From a checkpoint of a small mixture-of-experts model trained on Wikipedia: vocabulary 8192.
Below are experts of layer 4 (counted from 0) of a mixture-of-experts language model. Rows are named router (the router's row for the expert) and show model dimensions 0-159. Each number is 200 + 30 x the weight over its row's rms, rounded and kept within 0 to 999.
After each expert's rows: "gets" lists some tokens that make up at least twice as much of what it gets as of all text. This comes from a sample of Wikipedia text that the model never trained on. Tokens count by the router's weight.

# expert 109
router,168,156,190,224,135,194,247,144,216,169,203,167,200,181,220,219,258,219,147,204,161,231,243,207,186,231,230,196,189,163,189,178,145,175,130,219,132,171,190,209,203,219,217,206,182,206,229,160,186,179,209,196,196,163,200,197,235,190,176,245,212,236,205,254,156,195,172,155,205,232,166,234,159,221,168,154,175,179,184,162,195,198,175,226,172,207,207,148,223,211,237,172,216,177,202,193,215,165,187,165,181,146,228,248,182,146,189,185,228,216,191,205,187,182,195,160,211,181,180,218,210,177,206,237,224,294,240,188,226,215,225,204,219,162,221,168,212,256,230,205,234,163,248,216,215,223,205,241,236,150,231,168,184,242,225,192,174,240,236,201
gets: " Re", " Co", " De", " Le", " Sch", " St"

# expert 79
router,169,192,188,224,153,202,185,136,239,192,179,188,196,150,211,233,253,201,174,205,192,209,203,217,161,227,249,172,177,172,169,173,170,244,201,181,162,159,172,211,234,257,212,172,219,174,221,206,163,183,230,161,214,199,170,165,245,185,163,203,216,262,190,234,175,219,207,159,214,164,194,244,143,184,186,144,195,178,177,207,184,164,183,211,188,161,256,215,147,225,254,164,201,167,211,209,170,149,203,194,234,182,257,236,239,194,223,198,161,222,226,202,220,219,259,173,168,175,185,191,166,172,217,234,227,263,200,185,237,200,236,196,234,165,171,182,161,227,254,185,209,152,251,182,216,247,196,223,208,194,207,184,197,142,210,166,187,248,220,224
gets: " Mo", " Bo", " Na", " Ma", " Le", " Sa"

# expert 88
router,243,184,205,135,191,171,224,170,204,233,224,168,181,229,221,201,191,255,207,171,197,193,248,231,212,196,192,203,181,191,177,164,150,158,198,228,166,203,169,201,187,167,211,145,134,241,243,219,158,234,228,228,231,153,189,156,223,184,244,170,206,211,238,229,247,195,174,173,195,243,212,188,180,207,232,157,170,224,198,277,209,156,211,157,217,199,201,194,178,156,201,181,174,202,213,243,171,195,151,214,192,197,186,213,179,222,278,227,187,211,171,207,175,175,234,166,227,178,187,206,196,218,242,224,215,179,266,128,175,201,219,203,189,180,171,241,159,216,143,183,236,209,194,169,199,213,175,247,238,261,181,180,209,189,249,262,226,218,207,204
gets: "er", "on", "or", "ot", "ic", "as"

# expert 27
router,246,221,176,204,190,166,235,202,200,226,195,180,194,235,172,163,253,186,164,158,255,230,205,192,187,160,201,170,151,168,163,164,185,197,200,178,181,203,175,207,245,185,255,144,171,185,187,211,170,237,213,211,199,154,148,160,214,160,199,210,228,239,240,193,221,229,217,167,124,205,253,161,190,177,210,255,135,192,213,219,248,177,178,178,176,173,200,203,199,147,189,240,149,206,181,171,171,186,164,256,244,204,207,236,241,197,243,177,245,187,192,199,219,217,185,162,227,191,158,155,156,191,164,230,209,244,145,222,245,200,192,204,147,185,167,201,211,218,199,198,231,182,204,182,240,220,181,201,178,211,181,175,202,185,189,216,174,146,260,163
gets: "ci", "ri", "di", "li", "or", "vi"

# expert 52
router,224,244,172,184,202,212,167,196,239,172,171,165,217,201,232,218,163,227,245,203,224,248,208,205,213,132,140,207,178,153,200,166,182,231,197,219,211,230,233,170,219,147,230,228,269,208,191,155,154,207,251,208,233,223,208,187,234,146,213,222,249,178,233,209,184,201,222,219,161,226,203,189,175,235,173,167,213,185,174,172,230,177,171,186,172,140,155,239,227,144,151,234,208,230,240,182,151,177,230,251,182,185,210,229,185,254,170,188,198,235,168,218,234,136,219,164,221,213,198,197,155,239,246,230,224,222,196,175,236,204,199,205,226,143,243,215,215,179,163,211,212,236,196,202,226,181,174,210,194,173,191,233,216,163,163,195,171,248,215,176
gets: "'", "un", "’", "cre", "hu", "é"

# expert 43
router,184,170,188,179,135,174,227,174,196,206,179,244,228,209,205,194,193,179,144,168,227,225,161,165,175,195,255,244,183,148,243,187,170,233,191,227,109,227,161,157,223,205,195,188,212,210,219,252,155,146,249,182,159,142,183,202,220,140,230,205,210,238,199,216,220,206,223,206,204,167,211,212,185,188,246,193,197,179,172,175,198,170,215,210,182,244,171,176,168,160,195,182,200,225,202,175,204,190,201,131,180,202,223,180,192,203,199,173,201,195,170,241,228,188,185,229,248,117,136,174,163,209,165,194,211,211,208,269,198,180,165,194,242,189,199,214,201,217,171,264,257,149,221,179,236,220,150,189,173,192,174,205,204,223,172,203,165,168,213,196
gets: "ul", "ac", "cr", "al", "r", "ir"

# expert 122
router,162,157,175,246,168,217,163,204,232,163,226,227,231,174,165,216,171,199,229,179,154,156,214,159,205,235,204,191,230,217,167,185,257,209,189,201,181,181,222,158,241,183,199,223,221,221,203,167,187,249,228,153,180,202,248,199,259,194,175,253,250,184,195,204,202,228,184,141,200,196,134,246,230,158,134,219,217,203,172,201,235,197,222,190,187,240,229,229,150,232,233,190,219,163,192,213,217,266,177,171,156,195,173,249,144,174,192,229,174,154,180,254,219,173,224,208,217,235,220,200,227,174,188,197,229,160,177,192,174,166,218,206,247,172,198,205,179,146,231,225,212,163,191,193,242,237,205,244,207,222,209,213,203,153,221,219,231,233,163,154
gets: "0", "9", "8", "2", "1", "7"

# expert 106
router,188,203,219,209,175,188,169,233,219,216,246,213,214,176,166,155,192,191,196,252,225,228,198,174,218,200,172,211,245,217,207,185,183,268,229,229,158,162,196,182,189,225,263,216,242,206,178,261,156,174,231,165,155,205,209,142,224,181,221,266,206,200,243,209,210,196,254,209,199,214,230,238,214,210,198,252,194,199,198,214,180,191,170,158,186,256,221,195,188,258,213,208,188,188,174,260,196,222,196,219,182,227,233,213,223,232,157,151,204,218,158,199,181,269,175,200,223,227,202,250,157,215,178,171,216,201,178,205,251,184,200,228,175,183,185,234,184,163,233,203,147,132,200,231,179,203,185,229,158,204,135,217,144,189,255,246,233,203,146,211
gets: "k", "g", "t", "ft", "sh", "ga"

# expert 119
router,132,176,216,256,163,209,212,219,232,229,200,209,226,212,238,232,172,227,194,185,180,208,222,197,249,214,209,203,203,234,196,225,145,186,190,234,161,138,213,235,201,232,183,215,173,216,273,206,239,229,207,188,185,177,252,205,265,180,158,198,213,218,226,240,186,205,184,157,233,210,167,237,138,184,132,159,257,146,188,225,191,208,218,201,164,212,203,190,187,177,207,165,222,134,198,259,202,176,203,205,210,180,220,189,171,230,224,213,194,173,186,214,221,231,188,168,233,231,243,273,221,184,171,243,235,187,209,167,139,219,158,152,192,164,223,221,203,195,220,197,207,138,185,229,259,190,202,193,193,176,201,230,146,191,218,210,230,248,220,209
gets: " I", "I", " A", " B", " F", " II"

# expert 12
router,208,242,161,164,180,221,151,219,223,194,208,182,194,203,196,198,164,245,187,168,206,161,233,183,190,242,221,183,195,185,173,209,201,209,234,165,191,204,220,227,260,189,239,225,196,240,203,184,255,140,175,178,195,182,176,170,167,177,194,155,228,228,185,145,174,263,187,150,240,201,140,228,207,236,192,212,218,186,156,171,199,166,228,207,215,228,242,243,261,202,264,207,203,181,159,226,189,230,161,183,230,248,162,211,190,182,182,208,172,220,174,179,182,245,157,190,202,219,215,208,229,178,205,237,213,169,145,242,251,223,222,243,238,280,199,214,187,193,182,179,207,248,199,160,192,235,225,230,192,221,207,226,180,173,218,147,122,222,167,192
gets: "0", "2", "1", "3", "5", "d"

# expert 60
router,158,217,282,209,204,231,176,234,210,209,252,216,203,171,219,217,233,216,245,174,220,192,200,214,173,199,221,173,199,178,178,174,222,201,159,142,168,137,224,217,183,216,213,148,196,172,186,170,161,226,185,155,198,221,175,239,207,218,194,134,191,164,228,204,232,235,199,184,216,208,201,172,253,193,277,201,193,238,208,123,189,186,239,202,195,227,171,236,170,242,153,216,244,216,221,176,182,246,228,227,164,189,221,197,171,251,166,236,172,235,198,173,193,219,241,174,176,230,191,165,200,190,172,231,193,221,179,221,191,225,191,161,143,194,193,219,243,258,196,184,204,260,237,161,195,183,211,193,267,230,187,183,172,188,182,157,162,229,157,168
gets: " and", ",", " or", ";", " &", " but"

# expert 29
router,229,211,206,198,286,180,201,178,185,236,181,182,210,262,184,167,182,248,223,202,190,154,192,163,219,189,158,180,198,229,194,194,173,156,170,184,245,209,218,156,186,167,195,225,176,243,171,226,166,191,199,189,208,226,226,238,160,204,239,197,183,168,136,187,199,212,269,205,220,210,264,212,185,209,238,230,200,208,195,254,251,189,192,128,205,160,213,226,243,181,201,209,137,205,233,189,179,227,201,246,228,140,141,170,172,219,213,171,185,164,228,236,197,237,196,187,224,202,202,256,235,222,176,181,198,212,152,217,210,228,242,211,185,183,238,199,167,205,230,223,212,199,177,173,210,141,225,235,167,237,197,192,168,273,167,240,252,209,208,199
gets: "ation", "ment", "ion", "ing", "tion", "age"

# expert 67
router,243,248,206,224,162,213,210,181,210,270,230,152,210,186,181,180,246,200,163,177,171,173,171,170,149,158,205,168,142,227,211,166,160,200,261,199,182,235,220,228,201,165,214,163,231,199,236,224,198,267,217,199,167,184,195,175,265,198,190,203,210,221,245,223,266,223,207,185,242,221,222,184,169,152,261,203,214,159,177,241,225,155,202,205,227,209,201,203,172,162,174,197,249,159,218,209,199,183,243,154,160,200,197,242,187,229,198,202,178,211,160,233,145,223,214,208,187,221,238,184,213,187,231,193,231,143,206,195,184,236,209,199,185,163,157,205,222,196,227,185,221,169,150,146,189,219,214,191,141,207,241,163,149,223,196,226,213,227,198,253
gets: "a", "i", "ia", "ra", "n", "sa"

# expert 59
router,219,235,187,210,199,267,172,197,211,237,246,178,236,214,224,209,135,223,178,179,252,220,143,199,169,228,179,174,179,165,172,229,205,198,219,194,220,203,165,204,259,233,155,149,252,220,149,175,166,227,250,180,200,205,152,249,226,192,192,170,143,196,160,207,246,177,251,213,197,158,231,156,241,180,200,159,205,186,251,154,230,203,161,233,196,183,185,208,189,226,164,202,176,194,234,184,202,217,202,204,226,156,175,157,194,201,156,202,169,209,213,222,218,216,232,241,171,218,198,235,195,135,242,216,201,172,225,173,239,157,208,168,237,199,167,187,239,176,241,186,196,221,187,215,153,215,280,224,228,211,181,218,200,239,174,193,182,253,184,211
gets: " to", " of", " for", " with", "to", " on"

# expert 82
router,144,168,162,257,155,219,164,209,214,184,170,230,229,165,164,202,169,213,210,162,168,154,215,169,199,224,195,170,230,206,189,209,246,196,209,212,164,190,203,183,222,195,200,233,228,208,211,199,212,254,231,155,190,195,243,153,254,207,159,252,229,181,200,220,209,199,162,150,217,212,147,242,223,150,164,215,245,239,178,180,207,167,222,193,178,221,247,246,146,214,248,173,222,166,187,219,223,258,183,179,149,232,172,265,156,170,169,257,157,194,223,224,230,190,205,192,200,243,192,200,203,186,200,204,231,184,143,182,156,181,201,177,246,193,230,223,210,178,246,199,222,171,186,201,207,245,216,251,231,224,192,225,182,161,223,185,202,232,161,143
gets: "9", "0", "8", "1", "3", "7"

# expert 75
router,192,233,168,209,179,152,175,218,203,131,221,224,227,156,161,262,215,195,252,184,172,111,190,176,200,209,179,163,232,254,148,186,246,216,218,237,161,173,200,166,207,200,226,221,211,235,209,197,153,239,222,167,172,180,240,217,256,225,187,214,211,194,156,242,230,185,191,150,250,202,190,211,241,145,198,216,232,216,183,272,238,212,229,228,220,168,219,221,154,215,214,177,221,207,199,195,207,192,179,214,147,207,177,235,144,222,195,209,232,226,201,220,242,192,195,253,190,232,190,202,241,197,183,196,238,166,147,208,193,227,208,230,171,225,167,214,223,182,216,188,207,206,167,197,217,249,230,240,132,194,163,227,186,191,215,214,237,232,183,145
gets: "s", "ly", "us", "es", "is", "ia"

# expert 21
router,179,166,194,269,142,195,174,221,220,161,216,238,207,164,171,213,172,232,231,180,171,168,236,151,236,229,176,181,209,225,175,202,252,186,189,218,189,217,219,172,212,183,181,233,236,217,201,179,180,240,241,145,200,209,225,197,242,189,191,254,256,188,189,208,238,243,177,161,221,202,160,253,215,156,168,226,236,193,178,200,233,170,227,218,163,229,220,227,164,190,249,180,190,155,173,225,230,240,174,177,125,214,191,239,146,154,179,246,151,192,185,216,214,176,243,176,183,256,225,206,241,183,190,205,223,184,166,189,206,196,219,194,218,155,200,199,172,166,213,224,212,147,170,196,231,211,187,237,212,202,255,226,187,179,234,202,227,254,152,146
gets: " ", ")", " would", " can", "R", " be"

# expert 23
router,159,164,178,256,169,209,144,210,231,172,202,253,229,160,165,216,185,227,235,195,156,171,236,178,213,219,201,187,219,219,173,181,233,198,205,201,185,172,212,172,221,162,212,232,237,222,210,189,199,241,240,161,172,202,247,194,252,196,193,251,232,167,173,213,202,217,168,152,228,196,150,270,215,154,139,222,241,216,160,207,225,171,214,200,182,221,233,230,159,220,240,164,196,158,191,218,234,251,185,162,154,209,181,263,157,162,187,247,185,170,186,248,234,188,210,214,195,239,205,187,222,173,181,212,238,173,153,169,171,175,202,193,261,171,208,215,194,158,232,223,206,170,192,184,247,232,203,254,217,208,210,213,200,158,230,196,228,230,173,147
gets: "9", "0", "4", "8", "7", "2"

# expert 8
router,195,209,188,154,165,168,184,195,202,174,208,203,222,182,179,211,184,221,167,189,182,185,226,234,204,255,242,200,225,195,182,171,181,174,200,232,163,171,196,200,152,249,188,182,187,226,231,201,191,215,243,249,184,151,230,205,215,236,231,253,200,203,259,234,172,197,139,167,243,219,207,223,185,216,201,166,213,244,179,208,169,213,206,252,163,243,225,134,146,208,239,143,254,185,225,205,163,177,178,192,177,153,218,249,199,173,232,229,206,172,195,269,224,232,158,218,247,140,217,215,235,244,203,183,196,187,206,164,128,189,169,230,186,182,190,245,205,254,205,170,234,144,237,223,204,202,195,222,241,239,201,216,166,217,198,244,215,230,216,219
gets: "s", " World", " S", "ers", " South", " State"

# expert 58
router,165,200,187,214,203,175,200,163,201,204,210,245,238,230,223,258,205,199,188,159,152,167,200,192,233,169,230,184,233,184,131,196,145,197,198,218,163,198,243,195,166,201,184,232,170,199,215,243,200,236,221,238,142,224,243,211,202,229,181,177,163,199,180,257,186,176,213,118,225,221,242,174,214,210,156,137,202,166,216,256,161,208,217,181,191,235,234,195,194,180,227,204,190,192,209,219,184,135,182,162,172,159,200,186,202,212,178,152,222,154,156,240,220,182,205,190,177,232,253,205,245,234,191,207,230,159,218,198,171,177,165,201,164,196,178,173,193,194,235,230,227,227,236,236,261,155,208,234,218,212,223,227,151,157,177,200,199,261,257,197
gets: "o", "i", "s", "os", "z", "ov"

# expert 83
router,172,142,196,249,155,229,163,223,222,139,216,243,245,165,140,216,183,210,225,187,162,170,217,161,213,227,205,184,206,242,176,208,262,207,172,176,188,185,198,136,240,177,200,214,226,210,212,168,192,255,208,174,190,225,230,199,255,196,161,254,259,178,203,183,197,227,174,140,213,192,146,245,233,150,142,212,231,192,163,208,215,202,226,193,179,233,204,223,164,202,213,198,214,157,199,243,204,263,169,186,142,208,178,237,151,170,195,236,167,147,172,232,213,197,214,234,228,235,227,187,210,207,201,204,228,171,170,187,173,201,194,216,246,175,196,188,183,147,224,221,217,163,180,196,237,227,206,218,208,210,209,205,191,148,224,229,246,226,168,153
gets: ",", "9", ".", "6", "8", "4"

# expert 90
router,197,238,178,194,199,237,205,230,228,208,248,183,187,193,250,209,147,239,236,164,162,155,202,178,178,180,162,202,176,226,206,204,170,241,210,254,192,188,188,185,160,191,188,199,190,263,188,158,179,203,207,205,178,188,221,228,260,202,230,250,228,168,233,245,236,154,174,213,213,199,192,207,206,161,177,214,183,200,209,243,187,178,181,152,233,199,235,191,226,183,216,208,177,207,202,246,172,169,247,207,158,196,148,173,204,188,232,225,153,198,202,213,184,212,253,185,207,215,202,260,233,230,213,175,182,176,262,154,211,195,303,154,224,197,214,217,196,249,155,246,156,198,227,207,166,223,241,228,165,257,165,197,253,219,189,241,221,240,235,176
gets: "ing", "ke", "ed", "ling", "den", "ting"

# expert 77
router,159,191,246,236,192,187,204,267,177,185,188,240,227,181,159,231,153,156,205,156,183,214,179,207,204,231,201,214,183,229,145,167,164,203,208,175,241,162,184,160,178,203,213,154,209,207,248,220,190,241,178,160,203,214,208,221,192,190,182,185,195,170,235,209,243,138,176,225,217,180,158,217,228,164,147,147,219,224,185,185,236,210,213,156,199,185,167,215,192,232,204,221,254,140,165,238,245,280,223,167,151,246,212,183,228,213,200,215,197,201,212,225,196,241,231,246,214,251,208,229,209,226,213,178,231,182,162,175,139,187,210,133,205,191,203,148,234,206,223,202,166,191,157,232,232,172,216,174,214,182,172,191,217,217,175,146,233,202,162,156
gets: ",", " that", " where", " which", " and", " when"

# expert 111
router,220,227,196,228,186,203,196,185,245,186,243,226,183,218,207,159,175,186,165,224,210,215,162,165,241,175,232,197,173,249,196,182,150,233,211,241,158,192,207,177,145,215,226,186,208,245,208,189,220,178,221,177,158,199,227,230,212,162,242,218,248,176,228,210,223,171,186,233,112,219,193,188,206,149,225,253,206,186,180,195,226,148,188,201,157,197,174,237,242,268,207,150,181,240,199,233,159,206,185,185,195,195,146,189,199,193,162,243,156,175,204,231,175,262,212,159,219,165,177,172,134,209,143,181,204,192,223,218,261,170,185,183,187,198,247,188,178,188,185,223,180,228,242,154,214,187,234,217,174,186,217,242,203,196,181,235,230,198,197,117
gets: "in", "ud", "en", "ung", "ub", "uff"

# expert 99
router,165,211,249,138,202,225,218,255,169,191,180,238,240,186,154,213,153,206,209,138,174,198,155,189,145,197,252,181,230,238,144,208,199,251,179,209,234,163,236,190,205,214,195,152,206,218,240,211,210,231,172,204,138,186,227,184,169,232,204,163,191,164,229,176,244,165,188,244,214,168,195,149,232,182,218,158,199,249,157,209,193,210,190,220,230,169,233,234,178,218,206,203,258,201,186,178,227,185,253,246,185,253,214,185,198,214,187,197,189,193,182,162,204,210,190,165,137,219,218,235,236,207,254,229,210,169,170,205,200,219,203,172,194,192,159,229,138,196,189,181,196,211,223,196,185,173,135,148,228,238,219,219,167,174,181,167,148,190,155,214
gets: " the", ":", "The", ",", " The", " –"

# expert 39
router,238,234,210,123,203,177,162,189,242,157,247,231,221,235,210,213,193,218,271,189,201,170,233,201,202,157,218,197,181,200,229,187,155,235,220,226,186,201,173,182,196,195,239,180,209,246,188,235,168,220,202,248,192,152,154,195,244,249,188,190,201,266,244,190,206,185,198,230,205,199,189,225,264,206,243,239,182,188,242,174,196,260,170,230,236,150,233,230,200,203,245,203,153,212,171,210,211,195,145,226,162,198,209,236,186,220,157,178,233,194,165,187,175,216,172,222,236,247,213,170,138,169,173,192,202,166,214,150,227,179,215,254,179,182,189,178,220,208,178,186,197,167,224,255,224,205,182,265,207,229,132,204,154,224,205,191,198,226,199,175
gets: "d", "f", "t", "z", "c", "n"

# expert 86
router,144,202,209,239,169,187,182,231,226,135,185,213,218,154,163,250,227,204,190,209,235,178,216,184,217,201,253,188,215,261,159,234,239,221,162,170,182,187,233,158,218,195,230,194,235,182,202,170,213,200,213,163,176,217,199,210,246,183,203,199,247,171,201,195,195,237,173,169,224,141,138,248,217,192,190,202,262,183,226,246,244,197,263,214,215,150,208,245,160,269,209,182,238,198,173,238,188,238,178,223,151,216,187,243,138,210,190,220,191,191,214,229,269,192,216,216,167,218,202,159,237,187,184,209,191,183,197,191,202,199,216,169,237,224,169,233,165,186,252,237,210,212,175,175,241,212,181,262,204,211,234,204,189,156,214,158,204,200,149,182
gets: ",", ".", ":", ")", " (", "}"

# expert 44
router,175,220,198,200,177,167,192,233,223,168,144,224,246,189,219,209,213,191,220,243,230,203,183,178,221,189,224,180,228,146,161,239,174,223,179,168,256,163,249,171,195,204,199,245,158,247,163,185,230,251,222,206,162,238,175,238,189,227,129,229,212,182,186,206,210,214,168,132,233,159,171,194,168,216,224,193,240,171,189,174,214,232,192,161,170,200,160,222,177,197,167,152,178,197,188,194,173,190,203,155,223,238,245,216,210,185,152,218,172,248,205,159,216,168,232,209,172,221,197,193,238,198,241,226,220,168,219,179,216,176,164,217,203,200,218,232,137,215,239,222,162,178,187,261,248,206,236,174,227,165,252,171,177,155,216,151,191,243,156,232
gets: " (", "(", " \"", " =", "—", " ["

# expert 54
router,175,140,195,255,203,229,178,185,225,139,234,197,234,196,175,219,161,202,216,160,136,180,245,171,193,232,160,200,232,205,183,203,250,201,191,196,152,189,197,131,213,190,201,210,217,223,231,167,172,259,223,179,205,227,236,214,251,209,188,249,260,256,211,149,184,226,196,152,178,208,160,220,242,183,134,203,209,190,179,221,210,206,229,197,172,253,206,195,166,229,221,202,189,166,199,231,177,251,162,181,130,169,206,252,152,198,245,206,168,149,159,234,218,178,201,229,239,206,230,197,212,170,197,186,245,177,180,222,170,190,197,204,229,177,195,194,195,162,220,237,227,162,194,175,223,206,201,191,205,218,217,189,178,146,205,239,252,240,203,148
gets: "s", "o", "a", "e", "y", "er"

# expert 57
router,164,153,179,254,154,192,161,231,224,173,205,243,207,184,201,221,192,212,226,189,181,164,232,175,226,253,200,186,227,236,178,213,227,183,195,212,205,188,206,167,226,181,192,204,229,211,192,177,202,235,240,161,169,221,248,207,256,190,192,262,209,184,192,207,203,198,175,145,214,179,139,237,215,147,158,232,246,206,161,221,223,210,234,193,166,217,224,227,152,205,248,176,192,177,187,220,241,264,176,165,146,204,181,267,134,176,181,249,222,175,180,250,239,206,212,181,190,244,218,194,227,198,196,217,237,180,148,174,210,175,205,204,243,161,195,185,193,146,242,188,206,186,203,188,256,237,179,260,200,199,239,229,178,165,234,185,222,239,164,154
gets: ")", " ", "\n", " |", ":", " J"

# expert 96
router,178,131,188,244,181,195,233,255,227,158,204,228,205,186,157,173,163,188,199,199,165,163,250,202,216,216,166,170,242,169,143,179,266,200,239,213,144,167,224,148,210,273,177,188,223,186,221,194,192,209,198,200,215,193,232,238,231,180,181,250,215,156,232,205,215,181,151,169,199,174,144,254,203,164,177,181,177,240,180,190,190,197,217,203,222,214,181,229,173,256,232,216,228,176,165,241,245,178,198,212,147,229,213,230,165,127,207,248,230,185,209,214,184,213,162,192,185,198,230,218,264,146,240,180,201,181,178,178,189,201,211,213,239,160,197,238,230,161,143,174,218,216,231,225,186,239,205,215,231,196,215,203,211,190,230,174,221,228,183,182
gets: " the", " The", " ", "The", " a", " his"

# expert 53
router,224,217,199,164,171,211,217,197,207,215,166,237,209,215,179,214,172,200,175,137,221,234,190,202,154,247,216,180,218,225,247,249,193,167,138,246,251,220,223,184,206,228,191,177,198,193,175,163,256,217,234,178,167,227,131,242,172,224,177,141,189,165,192,217,196,150,205,232,209,169,259,185,252,160,242,173,194,221,242,184,218,250,190,234,245,152,212,179,270,222,155,184,224,140,180,175,208,243,248,133,189,172,197,127,190,206,222,240,201,203,168,202,185,224,201,221,192,216,204,195,225,191,254,203,204,179,240,224,193,205,191,161,236,171,204,210,196,182,215,245,210,247,203,158,157,182,186,176,222,236,196,233,192,232,205,197,216,169,191,196
gets: " of", " by", " in", ":", " at", " from"

# expert 50
router,172,155,186,261,163,211,167,211,223,151,234,233,220,165,166,218,179,205,250,194,162,156,226,157,209,229,195,181,232,227,170,193,281,210,191,186,174,200,222,161,213,174,201,214,229,227,214,159,191,238,221,153,172,196,246,205,251,190,193,253,253,183,184,204,211,239,173,148,220,185,138,245,244,146,156,204,234,209,174,220,235,193,230,207,172,219,216,231,163,208,241,190,209,173,183,224,206,231,175,171,144,191,188,262,137,173,198,236,178,152,166,232,229,177,211,208,204,234,223,185,219,185,184,192,239,162,176,196,178,184,208,219,254,181,211,200,184,160,231,222,209,170,188,194,242,227,210,228,215,223,207,224,204,147,240,226,238,245,175,166
gets: "0", "1", "5", "4", "8", "6"

# expert 102
router,170,186,203,243,188,211,192,254,222,244,155,241,263,157,203,213,206,196,222,140,242,216,190,206,197,240,268,204,236,240,194,244,234,212,175,220,212,170,237,192,183,213,231,206,179,201,225,197,217,231,192,156,156,187,202,249,254,129,165,268,205,163,211,219,194,198,170,224,207,245,194,210,160,236,118,188,235,195,215,194,209,181,204,251,171,205,190,233,184,205,185,172,228,145,160,229,166,249,199,207,162,221,165,183,171,248,173,251,187,238,194,216,167,199,237,220,207,237,195,169,241,202,235,212,206,154,234,149,175,178,205,216,196,198,237,214,156,159,238,173,156,175,190,209,186,220,200,242,231,202,204,192,192,164,218,161,197,208,182,159
gets: ",", " |", " of", " in", " (", " and"

# expert 125
router,192,232,194,176,175,191,234,192,223,217,210,194,219,163,231,191,252,171,171,208,172,169,196,180,208,191,254,155,165,221,210,195,165,146,231,187,195,270,245,178,164,213,171,212,184,250,211,196,225,231,177,155,158,164,182,224,241,212,186,232,231,246,212,218,245,162,217,213,220,198,201,173,227,150,153,258,190,176,173,225,167,160,173,164,183,200,230,208,194,232,166,237,187,185,194,230,213,161,198,186,246,201,189,214,171,138,217,217,160,140,188,264,235,249,209,243,153,235,221,187,223,246,173,204,214,196,193,162,211,228,175,199,232,179,197,190,215,271,200,250,245,224,198,158,165,244,184,163,227,245,204,164,169,216,168,237,221,218,231,185
gets: "e", "o", "ne", "en", "um", "de"

# expert 2
router,187,215,150,191,207,179,198,247,213,181,230,234,193,229,174,175,203,196,234,189,149,211,227,183,220,208,220,180,220,223,193,240,207,236,240,185,151,206,205,135,229,171,158,178,234,199,231,195,173,171,241,166,187,190,240,196,250,206,192,234,263,168,219,199,199,216,146,189,229,196,177,252,241,210,141,188,240,232,210,175,229,261,217,188,254,236,224,249,156,239,228,180,210,154,167,183,207,263,187,201,172,252,171,243,166,150,165,228,211,169,212,212,192,209,186,225,180,227,208,183,250,183,196,229,228,158,235,201,196,189,245,196,190,180,188,241,236,194,163,150,218,156,193,210,268,196,277,200,195,207,231,196,173,186,209,153,217,192,169,165
gets: "2", "1", "3", "5", "4", "7"

# expert 11
router,176,142,172,243,169,227,177,217,215,133,231,228,213,182,160,219,166,174,230,192,178,166,241,164,218,250,194,182,228,236,162,214,271,226,183,181,181,195,209,145,236,177,191,223,220,193,220,158,188,249,209,177,208,207,256,213,267,188,191,251,246,187,174,148,202,252,178,157,192,175,139,234,235,150,161,205,223,194,176,217,226,193,221,186,186,223,210,226,178,233,222,202,188,187,183,247,197,249,179,185,134,210,180,243,147,162,216,241,172,162,180,227,200,156,196,209,196,242,231,201,208,195,182,213,226,160,195,183,183,182,229,212,250,198,192,211,163,155,219,234,227,165,167,172,237,228,209,231,216,213,204,205,198,150,238,215,224,226,177,152
gets: " ", "2", " —", "–", "_{", "E"

# expert 121
router,174,187,192,182,220,162,219,211,204,228,202,211,215,169,193,243,218,216,264,197,136,149,191,179,244,205,224,182,220,237,144,230,219,151,195,214,190,197,262,180,172,157,181,211,186,247,232,189,169,235,221,231,185,197,261,231,258,236,179,210,206,194,219,249,210,174,197,199,200,209,178,161,249,178,188,270,205,206,192,256,207,184,152,214,224,194,217,223,180,190,222,227,155,183,197,229,164,171,212,257,219,179,131,128,190,237,200,187,238,165,199,188,221,256,196,197,193,237,214,255,202,237,179,219,207,186,152,182,213,237,218,213,182,183,173,184,247,204,207,222,188,158,163,210,250,205,222,257,190,207,142,246,190,192,233,157,213,240,232,167
gets: "al", "le", "y", "ate", "tic", "ation"

# expert 13
router,238,178,202,215,226,185,153,161,189,173,183,196,221,201,185,231,211,236,156,213,198,208,229,197,184,248,151,250,206,192,166,171,171,152,208,185,175,251,159,171,206,220,229,199,188,252,187,211,218,187,177,228,204,229,217,272,135,223,209,222,201,266,191,223,226,213,241,198,241,216,202,202,150,190,153,181,257,179,215,229,249,154,228,165,185,219,178,195,194,192,157,179,189,201,234,164,216,243,228,192,215,190,164,229,170,220,188,164,238,195,210,164,261,231,227,206,188,222,237,182,253,211,183,160,208,182,163,209,154,204,187,220,142,228,214,216,168,246,245,231,233,244,166,185,202,177,157,192,126,157,174,182,202,238,160,243,228,239,203,193
gets: "s", "es", "ers", " they", " them", " it"